{
  "n_experts": 64,
  "moe_layers": [0, 1, 2, 3, 4, 5, 6, 7],
  "routed_scale": 3.27,
  "balance_bias": false,
  "norm_place": "pre",
  "qk_norm": false,
  "parallel_block": false,
  "init_std_o": 0.0301,
  "weight_decay": 0.21,
  "warmup_steps": 200,
  "schedule": "wsd",
  "decay_fraction": 0.664,
  "batch_tokens": [65536, 131072, 262144],
  "max_seq_len": 512
}
Below are experts of layer 4 (counted from 0) of a mixture-of-experts language model. Rows are named gate (a neuron's input weights, with its number), up (a neuron's input weights, with its number) and show model dimensions 64-127. Each number is 128 + 24 x the weight over its row's rms, rounded and kept within 0 to 255. Numbers have three digits each.
Before each expert's rows: a language model's description of what the expert responds to; "gets" lists some tokens that make up at least twice as much of what it gets as of all text. This comes from a sample of Wikipedia text that the model never trained on. Tokens count by the router's weight.

# expert 7
Description: Preposition-plus-the tokens such as in the, of the, to the, and word-final suffixes like -ion, -ation, -ate completing a stem.
gets: " the", " in the", " of the", " to the", " for the", "ation"
gate0:153126170167114147105097130124121142136133121095150155103086126124121120129141137143107067145114156129098139149082135124162142159129128102115123145148147106102111089108136131098158113112122128
up0:123140132128140091139070156134078132105155110098143105085103128080157120182135122110143137169111127113148154082120145098155139122144111115102146139171127133163132126143106101141146119074098153
gate1:138138121130094125128140140153133150121124126151150113117104107129157078105111122083123138121093156128119162130118084138137151138121162114117112171166132097118152142122161124136159089171143154
up1:146083141140093095107115136143157146137119133098106143118108100154126138103125130103095145127140120137105214125132117121117161139109179149110143160127131091137178105136158152148110097144128118
gate2:163136143128171111155098135148124117158152100100142105133112133112145123116105140106117159154163108119186096127129113172137132145140136144105159143133074128118135108147173153099123147133140168
up2:111126127146159094109124109150100145146170139119119134151088141113097112135081141141147138131149156103120123134145124134132118157165131130141128133124133108118096106104151150118078147151135124
gate3:117132159111138126126088165110137138133115116078118127108145125165120146115093071137144154116117109109143137123131102088145088135077132106138127131097137120108107119137131133172161164142087117
up3:168147116162115092097128120110108118141145105149128116172131114114116116153183172113122140125130116130082152104112133148088127091145091138143134142134109149129119104116093094115164141154163113
gate4:088125140137142127126169127151168099084143131087164122122146112155070098137119106108073140145082149169117134127131122183116127110133150163068113097124161122156151127151084120165087138094123122
up4:103127127123093129142120118106144129136171142114098144103137107124136153109127117137146124146120114135084113173110140065188110118083102133221125127115134108151108154146132131107167129156112166
gate5:095092112107136116159147120127166127135149126097130137102179118127137137149140164117146124144149151123089106154148134185113123141150128136091133116106122140119109135120100095134106083098082091
up5:124095132087121104143152137134134113098177100115145175142196112120156129142141127085131125155131149099131098118101158188115110149138133142073126100114108115126123136106138079141115071159109100
gate6:125123130144125122138143118128120092126104067111154096098135154159104114105108123168140128180148092122153135099146122143103096159147135090124135103128143169115121146085128146169129173144118177
up6:111131122128135178145133118132119121152122220143158142108135111137139164174167056094138125074114148113059131173151139114137155136114111167100125145123116093130106135172131111150105109129144109
gate7:102121110145136110150102133102107086141142130149098134072096123139140109151107150099137150117170129137126162129082135187107093126128108099103174089149139174131113166105157086150087120163133207
up7:104111127077125147129180116166138115149147125111126133131136076137131153120138147103165135115121140104070114176137106126147134117125173102107158151035129164138132118116139101127151113141131098
gate8:142105139147152138144159119140132098115156121121137148170106116174146154126149116115128127105164096162127097083119135123159120122128113096133090128101145176152118162146115110146157133124119152
up8:123120126158169185160148145139165091107140135107133112138131136116117145125185096153178141130171147161135117105078104153170122183089100076141121115098091164152129114121101131127114164166109140
gate9:103117150147121130110138167137107122081164117146093150115098125107130072165098128098124115123133097124131119110091115140172135129117097149156134133127126113130140129124154105123118117130107162
up9:144090145111132103148116167117173135144130114159147139164144127126143135119110141170100111136145149103106157111100151109119123114106128153144126128124073108122127161124083109096158148172116194
gate10:118137150152187175123144122145129139115164117051147150104117125128130164125107145143144122142108111104151091109108099131128128135140154159108132142124085140122117144117125103144134123115120139
up10:086106101107139104105154128136118137142108130113108124124161116107109093145075135143111130117155141126144164126110123104099103145126107124094163158099116102138109138130137087066139111131136158
gate11:154118152107160140161111128114166104115132123112142113137170112144157141125169168115134080128135139132115132120087102113129114095154136100149123098128118142124103162103119140108074131113154186
up11:160106124137161126161133145111161126147116104072187125093131097122162086095144130096074088119102132155110130132139151116124127095122155153145128116145148168116104134136100154154102136143167149
gate12:109120124137085144106119139091117124122141151124150103100186133147104117142112155178152151117144112135093133133152135145156109128131181144085090152149134148090146146137162117116155131146117141
up12:130126127078094138077152148064125135143165186100145132132164189118098125140147113166130157156154078127118130138163145173155115136144133169097092145196155137106111137150158128156155110128114166
gate13:119133175073143188144136108135106155139105105126118160109086095147111123152097109171097148140154138151126162150155122151143098182143115131136162149146103143112134159115120119117135125109137178
up13:122124102134155108126089152115152116160139158154122117158151116149139160088131176118158112159096097114122159134095136136093134107072128122137140125136159133112122119151115114135143142110110105
gate14:127127150157083121152137183098135121113119127145094159122096128124065103126178126135136096173122136098123125172117138086079116115112131137138153118169109150139153161082178136108146129138138117
up14:146116085079156094122128092156113103191110116106151091106121104143162157109115140136119139110114142135113085103138179128149132123107108134128065130112148091131110115152137143139086106100145188
gate15:176140081133139139099133122147121103136145128083120139135148102145100116146138150124139087109123104133128129118145109085129141137104146104072089105146097092186101176161102148107103154125124099
up15:168092054146166122124134131170093101144118127111122134163118120148168124128099094133177161137117067158140141138143141121149109133159138125113142154110086124126091153110081120099104134134126104
gate16:128090110117115109153121135139132117137158151137120150137137096100097103152161111144182072115136111149122117137099146143145158184100121120128140103156143161161135090146171140149131101147146108
up16:116103156132126146127135121157115091102174139130155138113123128152114097153138160140152155127131120151113157123173107094125136093173094090123131124124133104165116157149158137132138098078132122
gate17:121119129138172144125149145092143156146165113160120105113134144109132136163170158160065136142126114098151112160163111170161106126129141140128134168150125120161145141115158115123153093108165125
up17:159154143133149114149101103136060139141128125149121113095126134139102111162106125099121077173130115102127176125102110116150137094114150100116134101145149127156130113102140175139119108140154161
gate18:138119115105110150033163125126123132114146147098127158123126129126126131160193128133133135116150158096169128103095114128163128124133090094094149123143146128138124118133106150140124126133113101
up18:144127131103111121103134063115128109130137069128136176132146126124130139152151170101097099133124102125101105086103115151097145086139098140133129159139147097165102167112079137144144167116134101
gate19:121134134060144141146151097087158135158120046093127143119129132132135144108170114164129125112139116100148119110123131144118135141186119153092134110137107133109133134106159100110108136123115144
up19:143134133154104122156129104095102129146149136152121164132131128133096100177117177106171120128171128119148122111149175135112156092106122102131129115114118105129120128134150123151115141113141155
gate20:123118148126124128128151141156095103139131175095127097091143180107118117139111141108116129096097126131136112188123150124136170079161102130119099143123129134116117141157057115135113152168120136
up20:144089085102108161100107140099128158134113059146148144134117115149150099129131129128123117121174115089156108090141128130124083163068125132179110140122119147146156072121156145149110115136158128
gate21:135124132144112107193123134156125100096121122163130119121145189153098126113103142057112124108112136130137114143098130094141125130130106140131157122181162171164118120126144095121151132109124095
up21:107129110166157136142148130162132142152135125155125132167122188151137164100112115122112094149107089141085121170104114129156143139114143126092161094123156143158110077122109132126116134108170129
gate22:118117151131116123114110119095131111122145135111106103127152082115111128142129080122152118155155123135125171116154121149174147075113118147126140121152139145124153137128134096116156141132140135
up22:118133191117149191125138152115121131151145159125093131117132116116126154130136138074117128137139135128118132156136111126160102139147108117123084105099159127110101124099143128139130163138200165
gate23:144146135112173160151157169107149090145152158100118140091109132155137102139135137107148128156113122112096108141163142138120126142078106097080115142154148164166095132088117138098113146108134142
up23:138087159140164138111161158148139097111127122091116153104143182175127104132169158141169125137126107121116109150184118124103087130157115102112117100124150170120092146116142132119117155102109145
gate24:118170120129130120145125127092113121139126126121130127101120135137160157109181110149129105134133113141118093156133115131148135157119167147138127128162164113141123088162119103152129110157124082
up24:117146081119109083091151150118122138139110122135113140106113103158148154120120125146094145086125130144126103143130125163156058149157132140131119115175103104155166083161143128116127102120126111
gate25:163133123110081195120137088113139137210116132164108146105169102136115112139117135126144120131154141135110129115115135145101133082177128089123102149095115066115116114096137125098126120124129066
up25:110102140127157137073142173151114105140137099094148138149113153102142128140156110121153133103144132127141136151137137168169087137122090146152144113161158165144124097144111137134129160143154097
gate26:184125117146121139141145093120124112117126142153143155094072106125120129103128072144096122101128149151112138131154128071093186144140122066096153080132128136118127088075084137149138128073150133
up26:159118125083177118184148119142138121133120090138144099099067127135101102095114096170116104183102093135108098090151088109102111158107157118140133115103152124128140108104123134149141109090112130
gate27:158131161098129122091121139144136141139110163081107088118133152163106109129135107160173132155150169124156133161203128114109136157086133138124085115121120116107101115132140127122118167163138135
up27:123123132128094121139156117113161102130171091162114166152115096111132116151095144117137124099161099132138094090088148131109102104160132094099156112124125130135171148125128127131084069115120132
gate28:145147130120125100155119155142114139108128083106111159179151114129122093138064130132129090117140090091158118136139156149126132144189122205107129137112112147126130105112135124121125176123120137
up28:131151112135139112162109156132120110129174114116102136150138111108069091090087137162131086129150098138125120151133132184131137133156148163126117118156119141087100114109164131145109154147127183
gate29:077157113194137124136107113169110098087140095111142122092121146147124167102122087132096113138148170103137130117133131144158122145159132151120150126138179148123108154129129124132112121088150147
up29:116143083149125108160107115144135085120122116169136135084132102113136146169122082108129128137128114113120111128148146168143112134131098143122109125124178143081102134131117156128133103125105131
gate30:177141066137154099156176138132140138085150107145150122126133157081159116147123115095172126123111150140138125131121156122135150108107086124147127150154090140092110118154150153139115142170141143
up30:164128115143109127131156138103138090152120139089110154076157143122148088135126122101155117156142157129140092130140167082155105142139131104136087127117125139119136112107114076111156135168088084
gate31:150117128120143187129079111150108142148175135101169136155099153128118134127121126088196179147112158134112112128109141165153136137129125134155121128106142124094118103113092131128131160125166098
up31:109098169124169072123127134113173161181138104120106117115100172139091145078122119156123098104144116138116108147141158115108142106106129103143100126137145120138144140099090126198065130073110114

# expert 13
Description: Initials and abbreviations like U. in U.S., J., R., plus national or gendered modifiers like American, National, Men's, Women's in titles.
gets: " of the", " U.", "S.", " in the", "'s", " J."
gate0:106145177106137162117136152098112107078148146110099102100108125141134132124116097128095076119114154125125170112119128109144114129136140137148051169147130088136115166094107099133109135112141094
up0:129107144118149149114134114118183131146126119107119139151143152129159086162113142133109138140108079088127086152140131115111123119119135136123141098117144093149145127090151107117157114103159178
gate1:170139138110118112105167135111137107129119123130153114133118057131116153158119165098153078147126133081113113135146116146150123099067145111098119100123148095146100145140143133151117171144101105
up1:119132151150102171131128152105102095121124184148120133169131151122069065123150094167116139135119141148148134128150156137132155118152109143146137167129152158143152123131115176094118109116132173
gate2:163118115117128098150118054139091158189120110127148112114073116087109112115171112116152105124186118134141113160102147134133139069170138199139154152145128162119103154151144117113117145155117095
up2:120155136104094101120142130132184096120140150124128140168128138147136132124115129126144133105187142129102133150136144106118109114114125081137122052120149111125117153121087131126142129125099173
gate3:114146166109102173106146112130144143149111109139125140145172099131098165075131127148156126146116141128114145117115121151135118175128164126154146144127157135111109116124113116133141126121131143
up3:129111100134130132104124152139160160152157096163137162123131102126095133052129124146126177151140138134133142099093155139142105152085150153126130170177179128114125135128105091111115126117114125
gate4:147097137129173124168131116089152121101130159104149102117138118151126129107115110163143136153123163124157163102144172128121131108123121148087130136120145131141105100121137131118106122155123117
up4:158110098134126103073150118126140093166118081103137152215127152113117165150116134082169118125129121130094145164123097118136119114118120137144109111149136131124166132184128117109147142126121119
gate5:155158151101167087161141125103105112133149120129082109127095159134170202103103088135110064182103135129104139148114146090168096145111091102129154128089097091126109140133117083121129137148170177
up5:150159096132167120138154088133103072125139108097160136111124137131130170083147091132111120127126131151132142154152165108151148099125172119152099103128151102125132128186129111130123102144150170
gate6:132140130138151135132137133144087111119124104110127150095132153134125135127130149136136083127127106134119141103096084125141124153155114133128116141180119086124146144110117122132126126151145140
up6:149104097114117114119120142122114157127103162128115119174134081152134159112128172076117142105134106157136167177152169118145119120107161159089131131095118146160165118115127122161134150156143081
gate7:149106119128170110146122124156119122126107118143118151090132172114126156123095112128131158154097141112156122145130121147153128148122159119121131102112138166163111177133117134106131113088157142
up7:114082113151140088133125102117108135143160121138141157105119088147136123131096110136117136144133141137119100095159125113154127087199148149132125162154126099137097137129111097140091100124169179
gate8:077123131147140147172120100121106140109135122127100164156143121120126103155077113111144119107113135125104135114146152135137136105101101147091181147130146120072123149133117074135089115131102102
up8:134139119127120124093166127091127172207137122168147099127122156122139124106143178194135137138117114082171114105105119114133106148121160106163147140139171143132129156136153171144135120088136136
gate9:143152105129129146108130140125108067106120113104142110102117121128159123112132126139123133112152140111148133151099147124112120144091082128122141126172126083129156119134104116127137135145129122
up9:135097175135117148163120153113168142142136115117163127156102126144106162119155107102111115178135118128119133140185087124159161153124119172163164135126115149101134067121136131122096136160120157
gate10:136145166162058086124126116130148168153073105101123136130108114127100115150107132115158122109093110089132157119124138139098113107173134117103136068159151124097152145114093139136135168118130154
up10:122078120113161170097131133107114095115181127153131127122157141107149113130136157149094142162133143141123116139122124135149149156099134132127152146113142098136106101140191124126125094122112143
gate11:135088172114124152147125122098110161174104131109127124144132136168093114138141159134094113113103119107099155122128101138152106121087193140103101129135118108148140116159115155139123124127126130
up11:117136141119128130136113134088081109112131124124102134159127133150111131136126104145146143115150128136162147123082070091103122100101081120133146145144121162099133190098108075143119114070148143
gate12:107164138159101122154148149139078138127157091139164156146101118138185111131117146143110107118093128172124161132132094124134106134081146125136094142129083100151120122143121134113165170096154128
up12:156114164138149163146144144160113090095103124070097136176106157125148065130117081121131105096145140151116168070118123108096129084137147124119131141123080131090138131105129150176109113064105134
gate13:142139097141127175100106174161161156161138119110186080127116135134105117173096142118085110156157127120142159111131160149110153132119103101166112161145120128137095136123107108181115173134123108
up13:106096119158138174101099172162173151123130114137184111174111146099106106219138129086117118096164155156114173111137148139142136118129086113136110138155146148171100118129137104121164126142108164
gate14:144147116153107112146127107142139180083145111098125146158134109092108142101140120142095110089100104098137152131119102119096105163129148125156144125162091104134117152114171102173100083065161129
up14:147117124099133107112154148162183127097151123148133136117125113108131128081144143134124108110082126113120126107103156094132126154122142145116121103165115129182112131119147129184096110117210143
gate15:070135134137135127142114156151139126112139151133148104086110117147152127131100159152111105118114110119139135119125114170115124175104171138190149160111121099120148123106167143138114148175172124
up15:152130125102123131154124153145118103152140157103095141171125127159147115187126128143147134112160153109135127114132100114132155158136156097104138154105154120076125129134142123159134124155157131
gate16:131119129149132139152109119138147163144156147141124093087167169100143130155095119157167134137130129149129120100144160151105138115123163117116143085142114110114154138098151136122099148150126119
up16:098121100159152108173066122123166121143187115145138144055184162140131138105121137147108140134136136159120117085129105124102131130130131119115122075126111100136133149128141147112104127144115119
gate17:099160158180127150142132105199161100149097118154123137096153112153098144167126160156094107099117157122081127107173114155123122094162143096126144091116097147107159138130122138117164207119144130
up17:086155161139112128197116139123138147133112112094141128096125118167112121155131125137158140138096108130110145097169113143087099133105129108147186111092083174144140120110182154171114194094124158
gate18:150117201131107157125099114141116097112119184098131097149092129164133159150124103100141135126169149094139162140137138096134138113105116202112098131131150157117121124129076106112138110118108101
up18:093108110147105135155090103137136167110181108133103148100126159115160120121143138131119155107128100140151102109124090158125132123129120101121118119100125118169166161128149175132147166143139155
gate19:166087163114156122185141109165128130144130146103118155107121157091101132124148120121123109147145139101124180148118125116128120182124107137073137122126121125125099094121144123149107158126135141
up19:142129189097153138168085133165118135124138115126102137094127135102124122118149137115142153161136124142151177173107129113120116144071124140103130113121169098113109111127125126164130105136126136
gate20:113098079147146120204137077150172110123158133119103093136127130137131092156124116108137119159136146160134135191145094146174152143070098089102130120089121169092101092123105126174154111178111138
up20:124093067121134069186129095134136160094170175141112107153108158135084112145098157125116117151121125123157154162127088125174189158136110107106120128126123140106115091054118125148112143145118099
gate21:145170132159127076122100142108114135141144150162118156113141099129147119104082133130157120115140123133083105174160149147094117129155149137127127134118093113162110108143171115154118137096123112
up21:130104099124119153135144144122165093114131105161123108166137135119105158140177160141090139132132140104177138109101136124157165148139108112112150138132160181129130140118112144129143084128141172
gate22:108149117128127162192111118147097165130116163118163125084150146148103144141124153111115174160142162136145137152128128131156121137105139099115117118127180128113130144103096087122081129126121134
up22:137107153127157088091139118137158096134142064113104173144113126123128108118137121164131093124087130140140128119120109115129105149143152119127126141117084120126095121109142141155176129104146118
gate23:131127164104143128149139115111107133114145144079104127124152172144146129133129125064189121073140107130102136135111135148153115136126101129122137139075121121114154113109126133118120156086101096
up23:161148175126109125124137120120100101130099080075117129143132140159141130106158163090163101119125112134115139120108149130127089149100120149113109154137150118127125097154110142143118090096168123
gate24:092141128076107149119078140121112114156141068122125104091147120153123142127119110150166137134091118152147135117148100126108109071126150177097085172154141090113099136141128125126129142163087142
up24:149143170119141147123180084158156187133118146105160139118143104095142088119110166097097115158136126159132155158110130150125115156124155126138114089110128111135134162118110142160110107085174112
gate25:159126131098146152115146125118114145121077164147104130114131122129114080121136134124126102099128115118147161139086088105115121117145126124102135098149120136123116106101169145095123116148117105
up25:116139130103142138134105115136132125147145173120131125144128149116119125118103161098134154131137114116124140140125150102088115114125094150116148124143151180163150172176108142104161075101153170
gate26:127119132125127102158099104140125094136128131182147125177130166114100111108101140146119116086121126140137079169084147081137108099112124114100158161050124119153135130116136127161125113140125176
up26:117162103154124093129147128117166125125097115128132130112137122157152113142142131132148176099100107098092138120171102133127107135144099150119103119112152116102091167146115083079101120124088151
gate27:111096155102158139087136157107155148145117134087132149103120111124142119118120150131103124121131158135125107155139143112091145127124119128143112101106126085164144149170096135115093101157131134
up27:094115154092127174100156144142102147146099092106123163133139121146110136123086147082157138160103136138125097122153124108101142154093145113121126133094145125159115098146123133143120141183160102
gate28:125141127148149091133095127155069115126123147109075102094161152158130126116125147175139087076128147123101129145123113074128100143134100109136110106081142163126196129159110125140112137104126157
up28:120118153089130090091114111128145137135141117136102084115170125135145123079079150154156139116143119120128104115138108092142122108126165097141077125138125133129145127169127125122145090089087170
gate29:116119132125119137153109107127096109109128104164123102132188101095094138088104105098146120160163087121107162122131145137121162148113128173138132123101104139121112148147153116153112157118121094
up29:121114094120120166130117142129092142136119158113104072123121134116113143107121109186109124083209125117121137156159173131171078130129089147133093155155177147160114101139147129171141159115112181
gate30:145183156121108140148109130106106161125133089083119123108110133141080152096160142115086134134131118104109106120143101125120110140147148097146116138144126124134128107158151095145126168074094119
up30:128171123141109145139138124114146094116095107090124154132137146099085139106122126122129175138137111126114140162128077193082106151128109071142100121152134134122141124156143114125114185114149131
gate31:140136164105126144133170142087116173127112132123150109123121175160123120151135136098150160107083117145129171102091110117095145126132100117143096122144153119091136141119118135101120098155108129
up31:122115124128107123132158180117103137181139165108126149132165120120104123154107122129194052117124098101113116089116118122122140137162122100159084098144132134148138152125157108127110115143129116

# expert 50
Description: "ol" in mol, Symbol, Bolivia; quantity adjectives after "a" such as small, large, several, major; endings like -ished, -igned, -ental.
gets: "ol", " c", " a", " small", " major", " large"
gate0:116158110130146126172149146102115095137121105108087163157136101128131121122107175126146137121109104176151119120146124117160079112107131114113074126124101110099149093147151104126143158102181125
up0:127152164160122116163112099171128107104167113103085113133089120146114100101147151106152124126114142145197136173136122113126118138091128141090144144089101102181125076143161159085114158101142121
gate1:128144142116135138026092138146145142140087140142112113117127096118111116140153125132102136109095118104168142102153126142145119136105106109138130160132109169117109132105160097164102131109103147
up1:123137097199152108144089134168109112124083144137178104113141109107116101159138133141111138140133153159120202120119101110136139145066111134119134205178117124168117123130135143128117149128096097
gate2:155126134123111175108107102162154098132150101170152134133126134104154147134140120110142134130106089155136144149159124131117097145156125155123127143115104127110112113107147171107125153158106141
up2:168128155089119122095140120149147092136150092106123107143117096141145108158098135134105105122151120135155119129150138121102121073107125150116126127089106131104124121101182165135115144105154140
gate3:150172128139195110147109118114094107157141104118154122126136111117141159104113111143127125106169198125154171153138143126100166145085127126095152088114172113137152175135152111122095095103103118
up3:111128162129114123127145124118151163117112119136068177145149146139166095160162135106119105114125134133114121169105119103148150093131123134134130119124125127140120082105125133127139153123163136
gate4:135105082116165167167092140136133142100150102122123127182152131123138163144138112128169105158092167166121137145127116142127150127078127121109096068134095137117130123144150124139127149171158119
up4:153166123102148188183148110107110141141145144115099137129107125138156097122086090180135144139115131136098116146158116154124134121152130095125146126177139134149112134120133134150135158168104120
gate5:161108111163177103144139158157096152109132115124090109101125145103125120145086147125102146133133129140126214142148134133170144169140157144136117146113152133146115165094161128120155102120111126
up5:158169091137139143080100110068133154143140122083132134127122143120138136129139162110097133149127111125120116110094129098108103124143148119079095115079145133126115131068080130103104114120164136
gate6:150102127097114115127154157153113098137134163134079127123173088137167121177107170150120106106117111109103123086095136144208156133125131152121121147109133137104119130138162091150155100118173113
up6:133171113107143146142114083125124120156153146095108146114128127096116070124111108129135118085122157156135090122176168175108098114128151159119097137124185087137141129120117144149109110164148130
gate7:135113163148141111144147114093136140135113113137146141159100106153115117111146124153120098155094116202129156125089158104138147120176157088111130140147117154132137129143113168188139121127163138
up7:090130113091086179128146160143131146111127101116134146132115144145136166146139090124095129149155125122131128098101122119143136104122152110148086133136124149141091149116108119170119146114126128
gate8:105108153182144146176145146125082171151140099126103139137116130156139159121097105129116149107135134118137139097113133172126120132103146111099110110163155096135105129116130129145135121109173186
up8:083137097129166159170123135124114135121141118138100174126131119135152122105132151163141110128107128137127166143097111166142164140139099104130146190177139089112101119149150172155145110140168136
gate9:177138084159135150147085143111102104130156092121185123134160164124145101112203139159082103083114113107169165131129128097132122119112158105181158112136149175136066141156139127124081169130159147
up9:156115115083110170095115096132130143117125094138158125110143148080119139117161116144086138147082097132172131142138129114118150093113156126227151097129130199137127150137144107110122137129141145
gate10:130150158133136126141108165104112111131120149167142080158122135129137130127143149142120092132172147142097160149142105118136095114174097146124124127130129114113112098120084149120140151129180124
up10:120129072107136111117119076131129160123128128124131107141118135100133167087077102142130122120123122147178178095121130105153124154139163103143090153134159147114170124130139104117116126101092151
gate11:115135109079157107136098152138136132152131151118111125148153158146129157128121124131107120087116121114115153104121089108091127109142129121146110116113124132116150124121105105114140141107114162
up11:110138165148122124131143150094165116082143121158114124138082088132122117124129135097135142148130113131114110178134117136126167143126115110121118143135170147132133147136116113138104092152134089
gate12:144133153161137144126154131182129096133145098148122133166136145145080119152122164126136129111138136158095138142146125126125078115112130144123175120090145136119124143067132087135183109123114138
up12:167170124080122110101103154142159109101116106158114151153079118103102160129143126118144150133154123162071142145144126120119072169109105140110130145147102173146126158082081110071135119142112155
gate13:131112126116168148094098117110110113161126092158144179150158159106095151159143108131134138110112117154133146121132168121148087137098132137114131102156157151134117203137142070115131135125099121
up13:129126111113090107078155142154176143115113158157125097151140125099123106108082118107157141133123122143114084118172083126116132135141109137153115172068112090120140104152086115138145114119087155
gate14:089097127151093151121158116161115134123092165123106123106106135103052134140190169167075102134161155128117153103138157105158121161136133173123159099114154119092144130078131100174118091125136070
up14:144120115079112157152132064121129098136209111105154136144103132118121147108106154157136114134174178128092130100167141111114109129127127125099138109125132127107109146152124110087179094153091147
gate15:127127130122144193129089065111121132159146151150145122111141136090136116153105130163119158119091134139141120081138108137139121166142153086108111140126120095146157165176140158116143119146169117
up15:161138119089119134112116091095105121131120118150142127082118111123128143159073094116116128100096096101176124150117097122119127112120123107094140162097166123129117143141116136114145115131135123
gate16:156116105115131119162108147169127100120116121142105118099070119140148120119114112123119144173110149177126087142079100147151166151093096145150150135089134120167125087111126134170176129109122139
up16:099172144158136139140135126145158172132153196171132135148120145156125137189141082126109114114117125110105136134123155100137130087150118168111124092188111118121119089097174109107125160116101124
gate17:147094120146126142110107150138134130121093097185115108070134135127125104121120172153142127130155121146112162200153133108134152170121108076121118117085098113143110154116179160138092157136118114
up17:090066140093146118131139138122154117105113145139124106143124133139137102122143129125111112095139100121088144182173179137123133131104150148118141093118113140121113139159112118129159129143147122
gate18:117113125179150124148135132156115091148105166093122119142107070123168150166093108148132121138117128167102130108136125121132120142101149113133152116164124104106139151144136109145152123133147111
up18:138128122118108145089139121111060149139118141147087134174144107103122154116148094129126119132149116091112129101149127106118122115135121104116136150145131149129129095128158116133138121130119163
gate19:122120163109122148119108138150114108121105116134106165139146177110090098149119168142142158172147135109158134141164120163090103129121107124122186128109095121144144152126130120153108146114088138
up19:125092104119114102074102128082145124151163129150117144152150114165130112115149150127145108108120176143121092129119130129155121126141152157156160110069127103110090150058117127196089138148135104
gate20:152113141119085141124111136102132126095138153151082094121081117135118108142109138211083094153120149138151109090115111164126121131141119097097146166128118111114121137139157169090124123114139086
up20:094133174124116117122142146133116069116117152118150128156133128144125133128144101156158131190126158146094126144161177174116146153153131158142137132137114100123107160134078137161138155159103165
gate21:104151107119110135114163104155093153158085143133111153083161178140093136126101141114086111128112165130194149170169132092135118155143140110098110115109147114142130100166139117119149171095154100
up21:119156086063148101130147124121109116110124123108110170081080122150131121091138074104106125122145214136099153156134094112136139140125123163105095122144128126143127124161116116105083127136066119
gate22:151144143114088107099127132103139120142169148083144144051165156138133119107102130131134099111065107106146107127124086183157102116129091174107108094154130106110148099163161111136174130115120126
up22:144115134089109091122132109128136117112159163118136194123165131113114107155129125125155116147072084099163124127102163135138126110124117129124151095161092128118142104137136095114153135089121074
gate23:140127110079119144138123141131124100133106119131128151147157138117119148095136128153127120113085105162132135155131103134086138132116166133151162089111100167149141162068088145098157155127174128
up23:139118128158160124086111071142145111158175135115148131168133090103122090151172122090128129135086092150153150145119112121123171113119103097087135124122136144111150151143135124152173145116141128
gate24:151122146082132144117135104125147165124193121137117110138137109120147123115139116154129074162154093121124107150122129104110078134118121157139118165131114115091137159119176143120145078116163180
up24:119109094134158125132106110119112128099077168074165154129152120123156118130113137121172138146137145090117150154103122103099107100154144140126135134128100152112150150112122146136095081081162146
gate25:168097154108101137122161113093096132149161117123093156146163153108162113143153138149109126078123137155135142157115130138183112167130110120086086118144154100110115123119153136188155113115100117
up25:110168108131089125138138151119157141159117143122132100123131116164115154148121102126125120133168141099118176081116120145088123109105127176172155114116141171127143152133103132076066147142147138
gate26:131126146150146146111151076130124146095145119110120109167127101151134129133142092090135136144150081142120124151177104124088081121098130117137116073125133153132101099128101125140134171114118108
up26:120096164095138151125143111092129143131159131117148118148146110127111124117129143143165140140162082132123116111101130097088077107150150114116081115126105116124138148140129151112203128160151120
gate27:108142142127089124128129099101129153114151158164127122121115149111162146126143100119113091127151105141127127123065168116156149092137123085068138106113093131135086166144108118103141116117152128
up27:130126138103099099126125082159123161126120182142148140135128136128147112111140128145123115125094107097133132106103154109168086103124126081109165148134095126082103152146122084134158107137163110
gate28:152100110132121148134129103149125152074148128110118138106160190090107144126151112124071182119091167147115078139112134166170087178105117147090142124126125162149108115147157093151150137103150148
up28:142136132103085151141125148122111115152117101128135100138134123130156121141117148134122144175155124118144136146200107136138161129139121111137123136068135124136093126122071120092108150111105114
gate29:126114156116150096174142098138098133129125093159104098087095090124103121092140148153140127131158143136107090098141152120171123105119131159086101112110119136106173135147132151146136134149102131
up29:151171147174112117143103189071127127138120165148118088127102120159148144142106117166100134150098144160110088131160075168123150137112113124127117116136128193120127122134170130112098139111076120
gate30:104148124100115113114127083142133131122146166084125133130192140151116109130194080151162122106159155124120141115169095125121126168174129126161087147122149134101151147154138113086123132127088066
up30:132132091122147116123136094157118158139130137123124086141159116171122131131096092152151116132132133125165145134151105165133105182130140134109143136125130124125065147150160173106137171165121097
gate31:119155137126110152170080147138157142098156143143102134110153148132150127138109173117153164133147167137140123110118104111114105127163136117114102121124094110150095095109150105106119121125109144
up31:130120144126082145151112168144127145111090097158110123074131157112139091120099142104138141158144152121141094135097090137106124098183116126077113089154144086157127085135159126116120129101118115